Below are experts of layer 14 (counted from 0) of a mixture-of-experts language model. Rows are named router (the router's row for the expert), up (a neuron's input weights, with its number) and show model dimensions 256-383. Each number is 128 + 24 x the weight over its row's rms, rounded and kept within 0 to 255.
Before each expert's rows: "gets" lists some tokens that make up at least twice as much of what it gets as of all text. This comes from a sample of Wikipedia text that the model never trained on. Tokens count by the router's weight.

# expert 2
gets: "\n", "0", "1", ", ", " in ", ","
router [125 109 138 107 138 107 128 109 106  98 165 143 164 122  97 152 116 107 117 116 113 128 134 146 123 132  92 137 131 123 131 131 116 119 124 152 114 175 118  82 147 176  92  94 116 148 128 118 147 145 113 167 123 193 136 139  74 101 164 142 146 173 136 139 131 126 125 119 128 116 174 153 146  90 118 110  84 123 129 137 114 135  99 137 120 122 151 109 171 139 146 123 178 165 125 124 142 144 135 137 153  99 112 139 157  93 138 144 161  80 110 121 130 130 137 115 132 108  84 132 102 146 121 152 109 125 105 153]
up0 [158 141  88  98 111  98 102 113 110 120 128 126 189 126 136 117 107 119 105 121 129 103 109 108 133 114 132 134 140  92 152 105 133 143 146 106 137 131 115 101 124 119 102  83 146 155 129 137 127 104 172 116 101 155 106 115 159 130 181 136 139 166 133  95 146 117 137 126 156 118 133 109 117 128  88 184 152  81 121 160 144 147 120 149 104 107 101 149  98 129 148 150 156 137  93 101 207 135 137 152 120 122 142 149 143  79 156 142 127 140 128 137 131 125 122 117 148 153  85 125 107 141 163 120 137 172 119 148]
up1 [155  77  78 162 126 152 145 116  97 135 147 136 131 155 123 147 123 109 113 102 120 146 134 123 149 118 145 131 154 103 104 126 128  94 122 147 107 135 113 148 124 133 101 144 167 126  98 121 124 102  96 124 135 145  94 103 157 154 134 204  86 150 134 145 136 114 111 153 131 107 142 126 138 144 159 140 118 132  89 143 169 124  76 150 147 127 173 160  61 127 184 145 108 132 123  99 129 150 106 136 101 128 131 129 112 155 151 167 172 107 168 149 119 120 138 138 130 109 105 104 152 137 129 176 118 140 148 155]
up2 [105 206 161 110  78 124 135 155 126 120 113 120  95 147 121 159 104 109 101 150 113 127 114  84 138 113  94 129 137 159 120 137 146 169 138 150 113 123 117 122  98 131  93 136 138 132  95 152 116  78 112 137 136 150 168 148 121 120 129 136 174 153 119 162 175 107 144  51 150 118 158 172 111 118 129  83 155 133 132 123 116 128 117 129 138 125 126 141 120 165 112 144 128 135 131  86 140  97 126 116 113 127 138 158 116 113 179  93 114 119 130 117 125 101 119 137 114  92 149 152 121 103 141 137 119 126 130 119]
up3 [ 93 130 163 156 154 118  99  90  92 117 154 157 132 175 123 115 189 109 112 140  83  92 119  79 103 115 127 125 136  72 193  96 114 115 117 121 104 124 114 160 153 139 114 163 158 149 129 111 112 123 138 158 170 105 161 119 106 138 162 129 146 124 129 122 162 144 133 148 174 118 106 136  99  75 167  99  87 124 128 142 152 152  93 118 108 137 145 159 188 100 174 114 118 164  94 138 115 165 128  76 144  79 132 127 137 157  92 110 121 162 124 182 129 136 162 136 154 129  89 155  93 140 111 123 151 132 162 131]
up4 [141 126 120 130 137 119 145 166 134 137 110 173 162 108 152 165 130 123 136 117 108 126 111  95 101 174 147 133 148 144 127 157 146 137 134 139  59 167 142 130 112 130 143 143 137 113 162 112 142 139 147  76 112 142 134 106 138 121 152 102 156 102 160 144 151 129 102 134 118 139 154 112 129 125  80 125 126 138 103 139 182 110 115 132 136 123 188 108 142 120 108  51 109  90 143 111 130 127 137 106 172 153 129 131  84 118 133 148  92  91 155 132 114 133 137 143 165 117 133 118 112 128 163 160  98 150 141 123]
up5 [131  96 114 103 143 162 122 106 124 120 168 111 137 128 157 118 152 150 132 146 141 139 126 138 106 127 120  94 108  95 116 124 161  77 151 115 107 125 129 113 133 139 142 126 147 110 131 148 132 114 148 136 126 125 182 125 103  91 149 138 120  88 164 121 141 166 142 142 105  72 111  70 122 122 125 111 125 138  95 104 100 133 109 153 117  86 127 113 134 117 126 110 102 152 140 115 110 166 113 120 116  99 129 192 110 102 104  89 128 105 132 119  84 103 115 129 103 131  97  86 127 142  95 171 140 138  92 137]
up6 [109 110  78 150  94 103 138 109  97 108 133 100 113 122 133 166 130 140 146  93 131 127 126  93 152 133  92  96 113 178  87 151 106  98 124 153 138 140 129  99 113 119 136 123 135 126 119 153 116 151 142 117 110  86  94 162 140 183 179 127 169  98 128 148  94 129 108 102 149 144 135 137 117 144 117 118 153  79 137 153 132 141 122  85 128  87 182 113 100 135 145 125 140  99 167 121 106 104 128 160 140 118  95 130 125 155 134 151 154 118 127 178  86 147 139  94 110 179 157 144  89  72 127 152 126 121 132 135]
up7 [ 85 133 135 139 133 169 108  97  99 126 101 134 108 127  91 120 110 136 129 134 122 100 129 149 139 108  90 150 103 141 134 133 130 147  88 127 130 157 100  95  83 139 104  75 109 156  81 108 120 134 133 129  97 156 103 128 136 106 162 144 147 167 148 161 122 112 134 119 148 157 138 103 159 136 146  92 147 102 107 129 155 129  89 144 107 105 168 156 178 137 150 146 159 127 179  99  91 142 166  96 160 123 136 141 137 102 177 152 167 127 123 156 103 157  87 137  71 150 132 129 125 108 154  87 108 102 157 148]
up8 [ 79 127 113 138 109 110 112  79  90 121 135 174  87 132 127 140 124 150 121 148  77 142 110 120 138 140 143 113  78 148 159 115  96 106 106 149 116 105 117 124  96 127 122 137 127 122  96 181 138  83 127 105 162 135 149 144 143 139 120 117 156 123 128 129 104 137 136 110 102 134 118 130 125 105 112 144 114 130  66 111  91  82  98 106 131 151 159 116 138 155 122 111 166 129 139 137 143  93 119 135  89  99 136 148 132 116 123 117 134 118 141  89 133 150 127  89 140 137 121 154 162 152 121 118 114 108 146 142]
up9 [120  90 139 158 140 118 156 127 174  72 137 127 133 139 141 187 109 155 137 142 103 138 115 109 153  84  95  98 140 134 110 127  95 127 124 130  98 108 130 160 117 138 133 159 133 114 126 145  89 151 105 119 165 123 103 155 146 114 155  69 147 119  81 102 109 159 142 151 138  96  95 149 135 171 107  84  97 138  93 155  89 115 119 149 118 101 175  91 135  76 114 113 148 110 157 142 140 152 124  99 167 146 110 124  98 139 120 108 110 116 101 125 138 131 121 118 102 142  99 138 136 163  97 105 128 109 105 129]
up10 [103 122 110 142 154  94 140 139 143 175 163  90 151  74 155 103 111 115 123  51 169 106 125  77 140 119 148 137  92 177 135  95 172 106 101 118 150  64 112 132 147 157  81 180 159 112 161 128 122 127 134  82 153 125 113 129  99  99  76 108 102 126 163 124  87 112 132  80 119 122 130 129 141 164 146 139 121 115 122 134 156  93 108 135  99 156  89  98 156 133 109 108 162 150  97 131 160 177 151 113 113 111 166 137 120 157 109 150 137 138 110 102 130  85 129  99 148 119 144 119 116 143 154 135 135 118  82  96]
up11 [103 126 144 171  98 150 144 175 118 138 152 151 139  76 111 139 141 123 113 107 102 113 147 149 149 133 117 121 138 160 130  85 177 139 145 153 132  92 156 138 166 139  84 138  93 140 145 113 142 103 141 141 129 148 132 104 189  77 133 150 119 165 129 166 102 132 126 134  92 101 132 143 113 130 125 198 130 153 122  96 136  70 118 128 130 127  98 115 118  94 117  98 135 141 131  67 111 129 118 166 102 122 140 137 137 107 164 106 151  73 156 188 154 142 113 148 148 158 120 117 117 124 158 124 158 112 105 152]
up12 [138 154 124 131  81  98 122 141 127 100 174  89 107 123 121 133 119 178 136  95 130 126 114 119 148 154 110 132 143 157 118 136 152 126 153 145 129 142 133 115 119 126 125 123 128 140 147 159 115 160 104 148 134 129 128  90 126 134 114 100 149  86 124 176 122 143 131 146 106 107 163 133  84 128 185 109 119 116 153 124 125 132 103 163 127 160 182 146 125 153 136 141 124 141  95 125 122 108 110 129 132 101  54 133  94 160 125 162 160 142  90 162 140 171 131 103 122 155 141 156 129 111 122 144  97  96 157  80]

# expert 1
gets: "2", "1", "3", "4", "5", "6"
router [124 134 115 109 164 122 123 155 171 145  81 142 135 133 126 107 123 131 139 156 126 151 134 125 185 132 122 142 135 129 155  90 125  88 113 105 110 168 170 117  66 153  96 121 125 141  94 128 157 179 132 111 143  95 143 103 144 138 139 134 135 145 118 116 127  86 125 149 119  70 198 105  88 132 142 138 164 103  70 115 130 110 105 140 110 173 130 177  89 125 159 142 102 122 146 117 122 104 109 143 121 140 154 143 191 139 121 141  86 168 134 112 132 120  98 162 115 144 139 108 132  96 141 116 127 149 131 108]
up0 [141 148 123 143 146 144 108 106  88 138  77 131 143 159 138 119 120 116 106 172 142 164 144 151 171 125 113 173 130 138 154 145 149 140 111 159  71 148 111  79 151 155 149 119 153 128 105 188 144  83 102 101 118 121 114 100 119 111  92 104  96  92 108 156 168 151  72 144 170 136 130  93 110 140 129 111 163 147  98 128 157 160  84 146 119 123 143 116 141 120 157 103 116 154 127 109 136  95  76 162  97  81 143 104 114 102 143 144 126 121 111 111 115 162 126 110 158 182 135 146 109 122 140 121  81 132  78 147]
up1 [126 144 159 115 155 152 119 133 126 107 108  81 116  87 102 145 154 160 113 150 169  91 142 145 134 110  89 155 115 140  99 139 151 158 107  86 143 108 116 116 121 116 112 162  61  97 113 142 124 147  79  96 146 108 152 136 119 106 140 151 141 156 117 104 114 142 165 104 162 153 128 138  94 134 125 100 145 113 126 119 108 146 117 130 149 172 189 137  91 151 159 161  83 156  62 108 168 125  84 156 124 114 156 154  92 145 144 137 103 122 158 122 142 133 139 133  90 111 118 100 173 102 166 138  88 128 175 140]
up2 [118 100 118 117 152 108 107 127 135 138 163 145 124 143 108 149 120 136 136  99 140 140 114 126 164  92 100 135 141 101 163 109 117 106 130 167 155 129 153  87  74 106 104 144 101 149 143  68 101 137 160 153 136 147 132 134 150 126 117 128 152 158 130 143 123 182 147 143  97 107 156 145 114 154 161 125 134 153 151 169 169  96  89 141 124 150 124 133 130 113 143 116 132 132  98 158 152 108 157 136 108 140 140 142 136 174 120 122  73 117 160 118 131 112 142 161 152 115 138 132 162 132 130 142 143 120 138 126]
up3 [146 155 136 145 139  73  96 143 150 121 157 105  81 123 107 145 138 164 131 119 151 112 132  98 112  86 149 131 128 134 131 142 127 142 123 159 133 154 126 141 113 169 108 102 157 103 132 125 180 125 133 114 179 114 160 139 166 117 138 111 136 117 120 124 118  97 127 121  82 134 112 133 118 123 132 194 153 148 110 159 135 160 109 105 115  75 142 130 119 111 100 142 149  93 127 102 164 138 132 118 129 115 123 139 143 150 121 124  93 117 131 118 158  86  85 138 137 162 128 138 145 103 105 117 116 198 132 130]
up4 [150 166 121 165 151 147 117 117 160 122 129 130 101 105 143 127 115 155 149 124 145 118 155 118 113 103 139 107 138 150 181 138 168 158 126 114 161 140 137 105 150 133 147  93 128 101 122 151 136 152 148  99 167 138 122 165 148 115 134 124 135 129 129 127 145  86  98 163 163 113 173 134 123 151  86 116 153 115 119 115 154  97 107 164 108 140 154 149 137 146 143 139 139 172 139 125 131  93 151 129 141 128 161 105  74 163 119 146 137 138  98 136 143 131 134 142 140 151 112 119 134  97 159 146 166 156 147 150]
up5 [148 139 150 157 117  93 136 131 146 150 102 144 175 117 150 176 133 136 135 147 173 100 111 155 168 151  74 125 109 174 126 123 117 129 128 130 118 132  91  89 140 140 134 141 118 133 118 118 136 133 125 130 123 140 133  67 144  86 143 123 144 141 133 129 107 132 124 131  91 120  79 151 134 125 119 190 114 140 130 127 105 117 115  85 113 141 107 101  52  79 130 206 137 104 136 114 110 145 120 124 138 125 171 143 133 152 133 137 120 155 111 129 120 162 129 154 145 146 121  97 122 161 100 110 132 145 126 126]
up6 [170 127 125 125 108 141 112  96 140 106 171 138  97 106 164 109 147 120 129 170 112 121 136 160 128 150 105  97 115 142 169 112 139 156 127 128  94 137 144 146 108 124 107 147 129 140 103 124 113 112 153  59 121 113  98  76  94 153 141 122 118 129 119  92 111 162 121 142 139 123 156 137 103 152  92 135  82 176  77 131 115  89 106 117 111  61 131 112 136  95 110 171 117 136 132  85 116 122 138 128 145 124 163 134 154 110 100 132 111 100 104  93 133 180 171 146 150 110 140 149 105 119  67 111 101 135  85 120]
up7 [147 143  79 153 114 117 145 107 118 131 123 122 133  82 113 151 133 129 172 117 185 132  83 114 158 153 126 164 165 135 150 117 124  99 100 138 137 141 142 128 113 146 102 140 134 136 128 133 105 123 103 154 120 159 133 144 148  99 131 119 121 117 171 139 137 112 164 179 113  89 162 112 131 136 136 114 147 108 101 112 131  83 123 101 120 149 137 125 104 110 130 117 113 131 135 113 136 122 150 140 134 159 109 111 151 144 177 151 160  83 135 146 155 172 131 113 145 113 167 154  86 104 125 130 126 213 126 162]
up8 [112 124 145 127  86 155 144 124 138 104 150  96 111 109 144 142 120 131 158 120 141 143  96 124  90 183 182 153 108 172 118 135 112  97 142 108 117 140  98  89 105 119 165  96 144 126 134 130 151 124 116 120 110 139 120 105 142  92 158 134  96 121  94 122 144 171 101 176  95 131 118  74 122 124 162 119 127 137 108 159 177 144 114 157 129 188 132 105 102 145 131 160 134 102 142 130 120  83 116 154 135 127 161 167 136  98  95  86 125  92 105 119 103 105 162 162 128 118  95 122 131 149 148 171 122 135 148 122]
up9 [122 121 117 136 123 109 119 164 123  81 153 136  97 127 148 129 110 143 137 141 121 107  68 136 113 145 124 173 111  97 128 110 193  96 195 124 112 112 163 119 117 106 132 128 167 108  69 127 168 109 110 128 143  72 147  91 148 154 117 143 119 151 152 120 165  96 124 144 115 145 111 139 132 152 100 126 107 134 143 165 145 152 138 179 155 167 121 156 113 124 132 108 114 147 104 146 147  82  97 117 141 111 133 142 121 137 103 108 103  98 127 114 149  69 148 102 150 110 167 125 135 159 169 122  86 133 135 108]
up10 [139 119 112  86  86 102 122 109 155 108 117 106 141  85 126 118  91 122 139 118  88 125  74 134 127  95 121 115 134 134 120 124 115 135 166 150 122  87  88 103 146 115 112 126 114 176 151 148 158 116 136 140 178  93 118  92 183 133 156 120 104 126 126 154 137 115 169 154 106  94 133 139 129 102 111 134 158 154 115 140 151 143  95 151 105 103 138 111 122 119 119 181 146 181 140 113 100 158 128 110 110 135 100 138  67  94 142 128 124 138 127 122  79 125 105 189 126 118 178 155 130 130 174 136 108 127 117 162]
up11 [131 111 120 118 131 137 135 164 146 165 111 185 149 104 119 118 131 131 117 145 111  76 166 154 134 132 177 131 148 111 188 113 132 144 180 102 113 102 166 131 106 103  91 155 127 111 136 114 150 114 130  99  97 124 133  89 173 131 140 120 144 139 119 161 105 104 122 110 119  97 130 116  91 146 145  96 156 132 129 110 164 123 158 166 138 149 123 169 139 125 122 128 142 166  70 126 111 109 108 100 110 159 107 140 106 117 126 140  98 145  99 119 116 125 162 122 105 131  99 102 141 180 124 126 171  86 148 146]
up12 [138 127  97 108 117 131  95 134 118 111 132 130 165 131 122 101  79 135 111 159 109 116 164  95 144 103 150 109 146 136 140 147 118 129 106 163 119  95 171 175 115 133 148 169 135 128 154 108 104 145 132 135  81 102 120 142 140 144 140 141 130 104 141 149 119 129 101 111 135 108 156  80 167  89 149 126 167 119 163 119 104 153 115 136 122  77 147 127 128 122 112 148 121 128 122 135 130 124  80 189 169 132 124 123 153 113 135 132 146 134 104 132 148 133 124  88 117 144 115 116 134 137 125 165 110 160 148 136]

# expert 5
gets: " and", ",", " |", "-", " of", " in"
router [154 134  74 116 152 124  92 112  81  85 106 125 140 127 122 146 132 122 113 157 101 147 167 129 164 158 144 168 138  90 135 157 134 125 141 158 100 145 143 171 139 119 164 146 124 150 118 107 127 144 100 104  91 124 152 103 158 161 148 109 145 127 141  79 125 134 137 140  87 137 159  90 137 113  96 157  78 116  96 107 166 111 133 132 109 111 102 141 134 188 117  88 142 133 160 131 132 161 105  76 127 174 149  69 156 140  95 149 163 126 106 131 157 180 107 143 128 135  80 121 141 129  94 171 105 139 170 119]
up0 [149  76 115 136 144 117  98 124  84 103  63  99 128 140 169 193 132  87 126 146 163 153 147 124 139 112 147 141 135 149 116 149  80 164 108 142 157 105 130 120 100 115 112 115 125 152 168 139 149 103 160 133  91 151 146  63 128 103 142 101 101 140 125 108  93 135 118  88 134  73 122 163 133 138 108 147  88 130  80 154 139 149 112 168 142 129 119 125 105 145 101 136 130 179 153 130 143 125 130 137  84 104 127  96  74 136 114 118  79  96 188 136 104 134  67 100 111 150 144 112 107 132 110 140 134 111 127 143]
up1 [122 147 165  86 104  98 117  98 111 136 150 116 122 101 137 144 117 134 142 133 119 131 135 106 123 101 148 136 129 100 126 145 155  97 116 137 118 135 133 141 101 147 157 128 139 160 140 158 158 140 139 116 155  91 139 158 154 141 163 109 132 131 119 126 113 119 135 124 161  99 146 128 150 111 105 161  72 129 114 110  78 162 125 136 141 113 138 132 119 133  99 144 168 114 140 134 150  95 110 117 100 142  96 109 131 136 137 109  99 158 101  85 115 135 130  85 132 126  86 137  90 152 109 159 111  94 110 110]
up2 [155 116  99 156 150 145 125 142 181 107  89 124 174 120 115 132 144 145 130  95 124 171 115 130 137  85 119 125 144 112 108 160 111 138 169 138 184 133 108 154  92 131 135 119  59 127 154 138 114 138 109 116 115 107 146 134 206 141 141 145 145  99 150 133 118 123 129 128 106 115 140 133 157 173  68 135 142 119  97 138 157 103 116 163 171 156 159 145 119 122 137 133 118 165 149 105 136 120 142 141 106 137 129 144 117 159 143 109 153 115 138 106 130 145 116 155 118 130 110 117 118 127 128 119 132 132 149  97]
up3 [177 143  71 141 145 160 107 116 164 101 135 124 123 107 145 140 147 159 122  57 135 142 123 115 133 165 156 120 105 117 113 112 184 121 103  94  99 137 105 143  61 139 132 123  96 144 186 123 145 155 108  85 107 155 122 154 147 163 131 127 132 156 140 136 112 136 140 132 117 142 118 103 132 166 112 142 145 137  93 121 112 100 137 160 166 115 161 112 149 120 164 119 100  90  95 147 146  93 108 156  90 177 128 148 112 147 125 131 106 142 154 165  93 152 111  95  92 142 118 158 124 125 145 164 131 155 139 117]
up4 [130 107 147 118 132 122 149  92 130 110 127 107 132 131 111 143 107 112 120 181 124 153 157 149 113 134  97 125 128 131 142 133 122 142 159 137 145 125 152 112 143 108 116 169 135  91 110 105 166 113 110 104 151 154 145 144 148 176 145 112 141 110 136 146 143 117  72 142  88 143 147 136 136 109 101 111 136 112 104 143 158 141 151 116 121 124  81 136 127 140 102 174 138 124 137 106 123  88 157 135  80 131 118 140 125 107 147  92 119 100 168 129 138 132 144  80 117 104  86 121 127 118 150 106 177 157 151 190]
up5 [149 108 137 128 157 184 106 157 129 120 136 133 122  90  93 119 153 136 131 110 103  51 122 120 115 132 153 101 104 100 172 149 177 113 134 136 155 142 126 126 124 149 121 114 127 112 126 155 147 146  97 113 148 133 146 113 150 135 138 157 127 113  83 142 148 177 117 138 128  95  90 122 126 150 164 165  93 122 142 128 140 111 118 159 124 119 148 114  82  95  99 141 139 111 114  95 160 113 130 104 100 156 112 158 105 129 112 125 161 102 131  91 152 112  76 118 119 102 102 114 128 138 131 148 162 138 116 133]
up6 [116 122 130 166 116 124 139 111 158 164 138 124 107  91 118 107 145  96 120 164 167 130 143 120  97 166 136 135 132 127 178 124 159 143 139 132 115 110  88  97 104 117 108 108 118 113 190 124 134 156 158 110  77  95 119 105 154  95 105 134 117 114 182 130 125 126 121  98 156  85 132 150 155  83  97 140 155 161 122 129 138 118 154 149 117 159 148 101 171 172 129  93 149 127 149 135 150 148 145  99 123 130 118 163 166 129 122 130 148 115 159 123 118 124 150 126 152 114 122  90 148 132 119 148 130 105 189 159]
up7 [155 142 124  88 140 124 104 100  97 132  95 140  98 152 121 157 126 132 167 132  87 131 134 118 113 130 134 138 158 129 110 180 120 154 138 144 123 125 140  98 119 153 107 112 152 104  81 129 140  99 148 130 122 145 100 136 140 151 154 131 157 151 125 132 164 114 150 111  88 129 140 101 133 160 149 150  98 144 171 134 112 137 163 161 122 101 150 151 138 153 142 113 127 170 130 164 152  89 120 141  83 132 124 111 172 124 105 181 145 159  95  95 132 140  98  96  95 145 126 116  99  89 104 149 134 138 118 122]
up8 [125 122 123 124 142 107 119 130 139 146 156 144  96  90 123 151 161 100  98 139 142 151 183 139 116 144 146 136 139 133 132 139  94 105 117 124 117 123 134 132 126 117 112 105 143  98 133 122 104  98  99 136 130 102 120 150 137 115 120 114 152 160 123 156 135 125 134 113 189 128 109 109 176 118 160 105 147 143 126 188  97  93  88 134 104 118 157 108 119 127 121 148  69 133 151 109 113 149  84 112  88 146 126 111 121 147 141 108 115  95 131 110 163 124  79 109 141 148 115 130 106 128  91 114 145  98  99 174]
up9 [135 135  99 124  90 119 141  97 105 167 164 186 193 125 140  82 119 169 118 113  96  98 193 126 194 124 117 121 110 156 125 123 193  75 100 137 142 128 168 117 126 159 144 129  96 175  65 163 158 108 126 147 116 151 131  92  99 134  75 165 118 102 112 136  75  93 151 143 117 107 130 151 126 127 152 152  90 151 118  73 109 146 163 136 102 120 126 120 142 120 125 134 111  94 110 103 139 108 111 172 134  48 153 133 134 115 112 137 137 156 104 151 120 156 121 100  92  99 120 123 149  97 108 134 126 155 110 129]
up10 [118  96 128 132 110 125 135 136  97 108 124  85 154  64 124 155  69 124  75 137 122 113  88 141 103 112  60 106 163 135 195 122 175 176 170 137 117 109 171 111 113 111 111 170 134 115 125 142 137 106 153 126 145 122 164 102 176 162 161 167 136 150 147 126 163 179 101  94 134 112 124 115  94 117 148 128  94 105 115 125 111 105 141 133 153 107 140  99 161 164 104 123 180 122 130 121 108 126 117 133 101 108 130 131 150 171  84 129 151 136 132 122 101 114 153 133 110 135 142 124  98 136 132 148 109 126 117 150]
up11 [160 152  81 143 119 161 105 142  73 141  61  94 127 154 147 154 119 146 112  92 126 108 170 127 162 136 123 144 134  82  99 103 117 105 112 143 114  78 128 145 121 124 132 128 109 116  88 117 112 113 139 112 150 171 178 140 129 117  93 110 133  92 103 122 171 156 112 153 113 183 124 125 121 121  95 145 116  93 139  91  98 148 114 128 107 112 116 111  92 148 116 136 130 146 152  99  95 141 148 110 145 113 147 126 161 120 111 139 139 129 137  80 137 113 116 145 133 146 145 136 136 138 109 137 143 140 155  96]
up12 [129 204 168 117  98 144 104 118 180 136 148 118 137 128 133 134 118 127 116 176 129  93  84 110 148 136 132 105 117 162 149 120 103 129 162 120 151 134 112 168 159 119  94 157 161 104 142 164  99 134 121  91 153 157  95 157 146 106 139 134 144 140  88 144 115  88  95 159  98 142 125 157 121 110 121 142 124  91 119 107  90 187 148 150 118 187 128 151 146  92 136 124 150 150 126 140 101 135  93  93 129 142 157 148 131 115 135 121 133 130 136 146 160 147 134 141 131 136  88  95 118 157 142 125 109 106  84 147]

# expert 4
gets: " | ", ".", " ", "–", "; ", "| "
router [100 103 107 153 131 149 166 128 101 105 118 116 126 116  89 133 104 129 169 147 171 150 122  90 109  99 113 118 100 126 136 145 116 156  86 127 107 170 207 138 109 125 124 150 109  81 139 123 125 145 165 127 149 148 114 141  89 116 112 115 140 159 101 119 125  94 137  92 130 117  89 134 123 114 112 127  81 131 105  90 148 144  79  99 124 138 102 151 153 116 158 105 127 147 145 129 113  97 151  94 102  88  90 102 153 118 147 152 153 127 116 136 154 133 137 110 111  85  63 125 105 132 117 112 130 143 126 112]
up0 [ 86 112 123 158 114 168 177 131 143 136  90 153 142 130 124 149 127 136 192 117 139 163  96  95  97 108 117 153 125 167 122 111 139 157 121 117 109 143  97  74 156  84 137 139 132 131 131 147  90 186 118 137 147 140 172 134 102 103 135 128 144 170 163 126 105 149 122 111 174  95  88 123  84 134 107 121 153 142 155 134 144 170 109 138 127 126 150 148 137  99 129 152 109 115 117 149 146  98 134 115 113  93 114 162 112 107 111 119 161  93 129 133 139 149 137 143 151  76 115 155 144 166 131 128 134 128 108 113]
up1 [127  99  84 177 132 135 147 154 129 130 129 116 124 122 127 160 135 118 146 113 183 147 119 114 144 135 127 133 128 124  91 120 105 138 121  91 147  65 115 148 101 125 152 116 101  80 124 101 131 114 157 107 119 130 122 132 125 142 104 153 148 117 111 117 118 124 145 156 113 125 130 117 148 150  96 161 156 195 119 122 111 116 146  96 117 115 150 101 143 127  94  89 136 140 138 114 119  83 135 139 111  93 107 119  92 115 128 105 124 134 152 118 119 120 145 109 118 159  93 111 123 133 129 135  94 189 128 177]
up2 [ 83 164 123 114 130 164 155 147 139 126 137 131  84 101 146 164 102 109 169  97 136 136 143 139 145 124 142  95 159 117 133 155 130 102 103 103 149 129 164 110  98 118 128 145 168  89 132 166 100  84 152 160 111 111 140 169  95 109 134 111 130 127 146  64 138 103 155  98  92 114 132 141 116 101  58 129 157 159 143 123 139 150 143  91 121 115 128 111 111 169 103  95 134 119 159 109 107 127 206 168 138 105 164 156 116 134 121 125 134 116 107 162 117 162 143  82 152 120 146 169 120 115  96 122 118  89 118 112]
up3 [146  81 161 107 142 121 137 143 103 178  96 175 136 139 121 130  93 116 170 124 120 127  88 163 133 183 109  96  69 118 116 147 165 113 113 127 133 120 101 139 167 126 129 133 123 146 102 131 131 128 109  99 156 126  94 154 135 134  92 162 127 169 136 147 148 143 145 153 102 129 154 136 114 126 123 145 105 126 143 111 122 114 129 162 116 103 118 148 102 142 166 157 128 152 153  73 103 100 118 141 119 116 144 164 130 140 167 146 131 169  83 132 150 152 162 171 161 141 115 149 106 122 125 114 144 147 126 120]
up4 [140 169 147 110 110 143 154 197 152 137 167 143 151 123  92 148  89  85  92 139 131 168 110  63 161 105 136 157 101 117 118  95 145 175  99 151 114 143 143 141 121 130 126 115  97 125 123 132 153 158 127 110 104 145 133 211  94 111 143 140 136 154 123 157 142 111 155 108 108  94 101  86 110 149 136 148  92 169 140 116 129 141 144  92 125 150 158 116 133 150  74 145 130 105 116 116 124 162 173 117 113 133 143 174 135  98 134 134 130 114 149  59 116 151 147 118 126 144 124 100 121 109 142 126  75 138 166 151]
up5 [113  89 156 165 123 111 130 132 124 169 118 128 136 140  98 116 126 137 109 135 158 121  88 157 141 138 113 177 129 156 118 159 108 131 132 102 121 151 109 162 146 138 145 157 122 138  79  76 107 136 140 118 131 144 150 143 148  89  84 120 114 166 124 105 116 132  99  96 130 164  98 146 130  84  98 127 116 131 111 103  93 115 132 136 117 109 128 140 133 190 132 144 130 151 122 106  91 120  91 133 148 149 125 153  95 144 116 113 176  85 156 128 102  99 192 126 118 120 143 107 112 123 125 133 151 112 150 151]
up6 [171 128 100 145  69 163 108  80 126 107 112 144 136 121 157  96  89 131 140 123 138 176  92 113  88 131 126 147 113 145 125 129 143  98 120 104 126  83 149 123 129 121 133 127 168 165 130 150 120 133 136 106 150 131  91 135 128 141 156 110 135  79 141  94 147  69 144 122 127 128 121 119 106 126 111 134 138 141 133 132 136 125 106 123 136 140 109 128 135 133 138 114  84 146 151  75 104 179 139 119 117 134 133 134 127 173 166 105 124  97 155 179 136 100  97 158 104 128 121 139  82 109 136 110  91 136 126 119]
up7 [146 113 172 115 135 129 104 101 116 114 164 129 141 132 104 154 109 110 121 117 129 146  86 123 140 131 143 141  93 128 122 116 145 106 104 155 121 121 148 125 124 127 154 129  97 165 146 122 162 113 176  82 135 146 135 124 117 121 136 127 132 129 142 179 135 142 133 119  80  79  93 158 141 114 112 120 109 175 106 147 112 119 152 136 147 155  88 113 100 136 128 162 147 150 120 102 136 121 167 148 126 124 126 134 137  71 104 110 155 161 103 147 128  81 120 104 155 142 141 127 142 123 107 169 161 128 133 145]
up8 [115 107 170  87 101 155 115 115 117 101 151  74 138 134  88  85 157 124 127 138 115 109 162 132 173  80 113 136 142 114 113 135 145 126 147 124 148 125 139  88 114 166 127 113 163 116 146 124 133 129 130 101 112 122  94 115 152 104 144 123 132 134  90 139 120 152 101 106 133 105 109 184 127 132 146 173 155 170 145 188 136 117 115 121  83 144 137 142 104 119  97  85 113 143 173 123 101  92 131 135 155 122 123  99  99 173 110 134  96 149 117 120 132 147 115 114 125 114 103 120 158 125 181 133 131 113 112  67]
up9 [114 152 158 153 179 119 136 155 168 123 109  84 116 109  98 117 153 112 141 134 139 150  95 139  94 121 116  97 116  77 125 116 127 142  84 132 101  91 126 127 139 123 100 115 143 125 110 103  93 115 157 119 138 117 135 161  95 103 111 122 106  76 162 104 127 109 145 123 172 137 150 114 110  86 125 152 114 133  94 155 159 181 122 134 140 153 116 100  93 128  95 174  99 157 131 115 110 150 123 134 108 135 157 177 135 109 124 125 105 133 100 154 122 105 138 126 177 145 131 144 131  98 162 112 165 153 165  95]
up10 [172 143 115 154 126 164 117 120 130 122 151 137 145 105  96 108 137 115 157 155 123 155 126  71 141 125 111 143  98  99 139 166 150 141  91  84 136 106  92 153  95  92 177 133 118 103 134  81 120 123 129  78 138  99  99 117 125 123 145 131 128 121 101 135 158 129 116 127 154 162 116 124 148 120 110 149 141 132  81  71 158 148 121 125 135 109 148 129 144 141 123 129 102 122 160 131 129 123 139 117 147 126 139 141  94 135 151 126 143  48 147 154 185 114 112 115 154 168 128 157  94 110 136 110 142 158 142 109]
up11 [108 156 144 119 122 137 107  95 126 109 135  96  73  85 135 117 138 119 128 135 159 175 118 136 134 141 121 117 138 116  72 129  88 156  80 115 136 135  91 142 124 111 132 158 152 120 147 115  95 145  95 112 169 115 102 167 127 135 132 165 165 150 108 118 141 125 184 131 135 131 124 143 139 157 102 144 140 122  91 114 170 152 119 108 113 150  85 121 150 117 106 111 129 154 160  99  90 131 149 117  88 100 121 111 107 152 126 119 110 115 140 159 135 131 135 152 116 130 134 141 110 117 135 122 130 122 137 141]
up12 [147 106 174 141 147 112 114 155  63 179 132 112 145 121 110 112 112 134  90 113 165 116 166 103 143 154 160 150 110 111 136 157 186 127 162 126 110 103 163 131  88  99 119 111 123 111 120 147 135 141 145  80 140 139 117 129 145  89 111  86 141 126 116 114 147  99 101  97 168 157 123 109 102 137 118 137 119 129 129  87 108 100 116 167 134 176 157 132 129 181 140 112  92 157 103 116 109 138 148 101 112 171 134 142 119 146 128 101 141  96 116 130 157 161 137  88 111  93 138 121 142 130 128 138 111 133 140 154]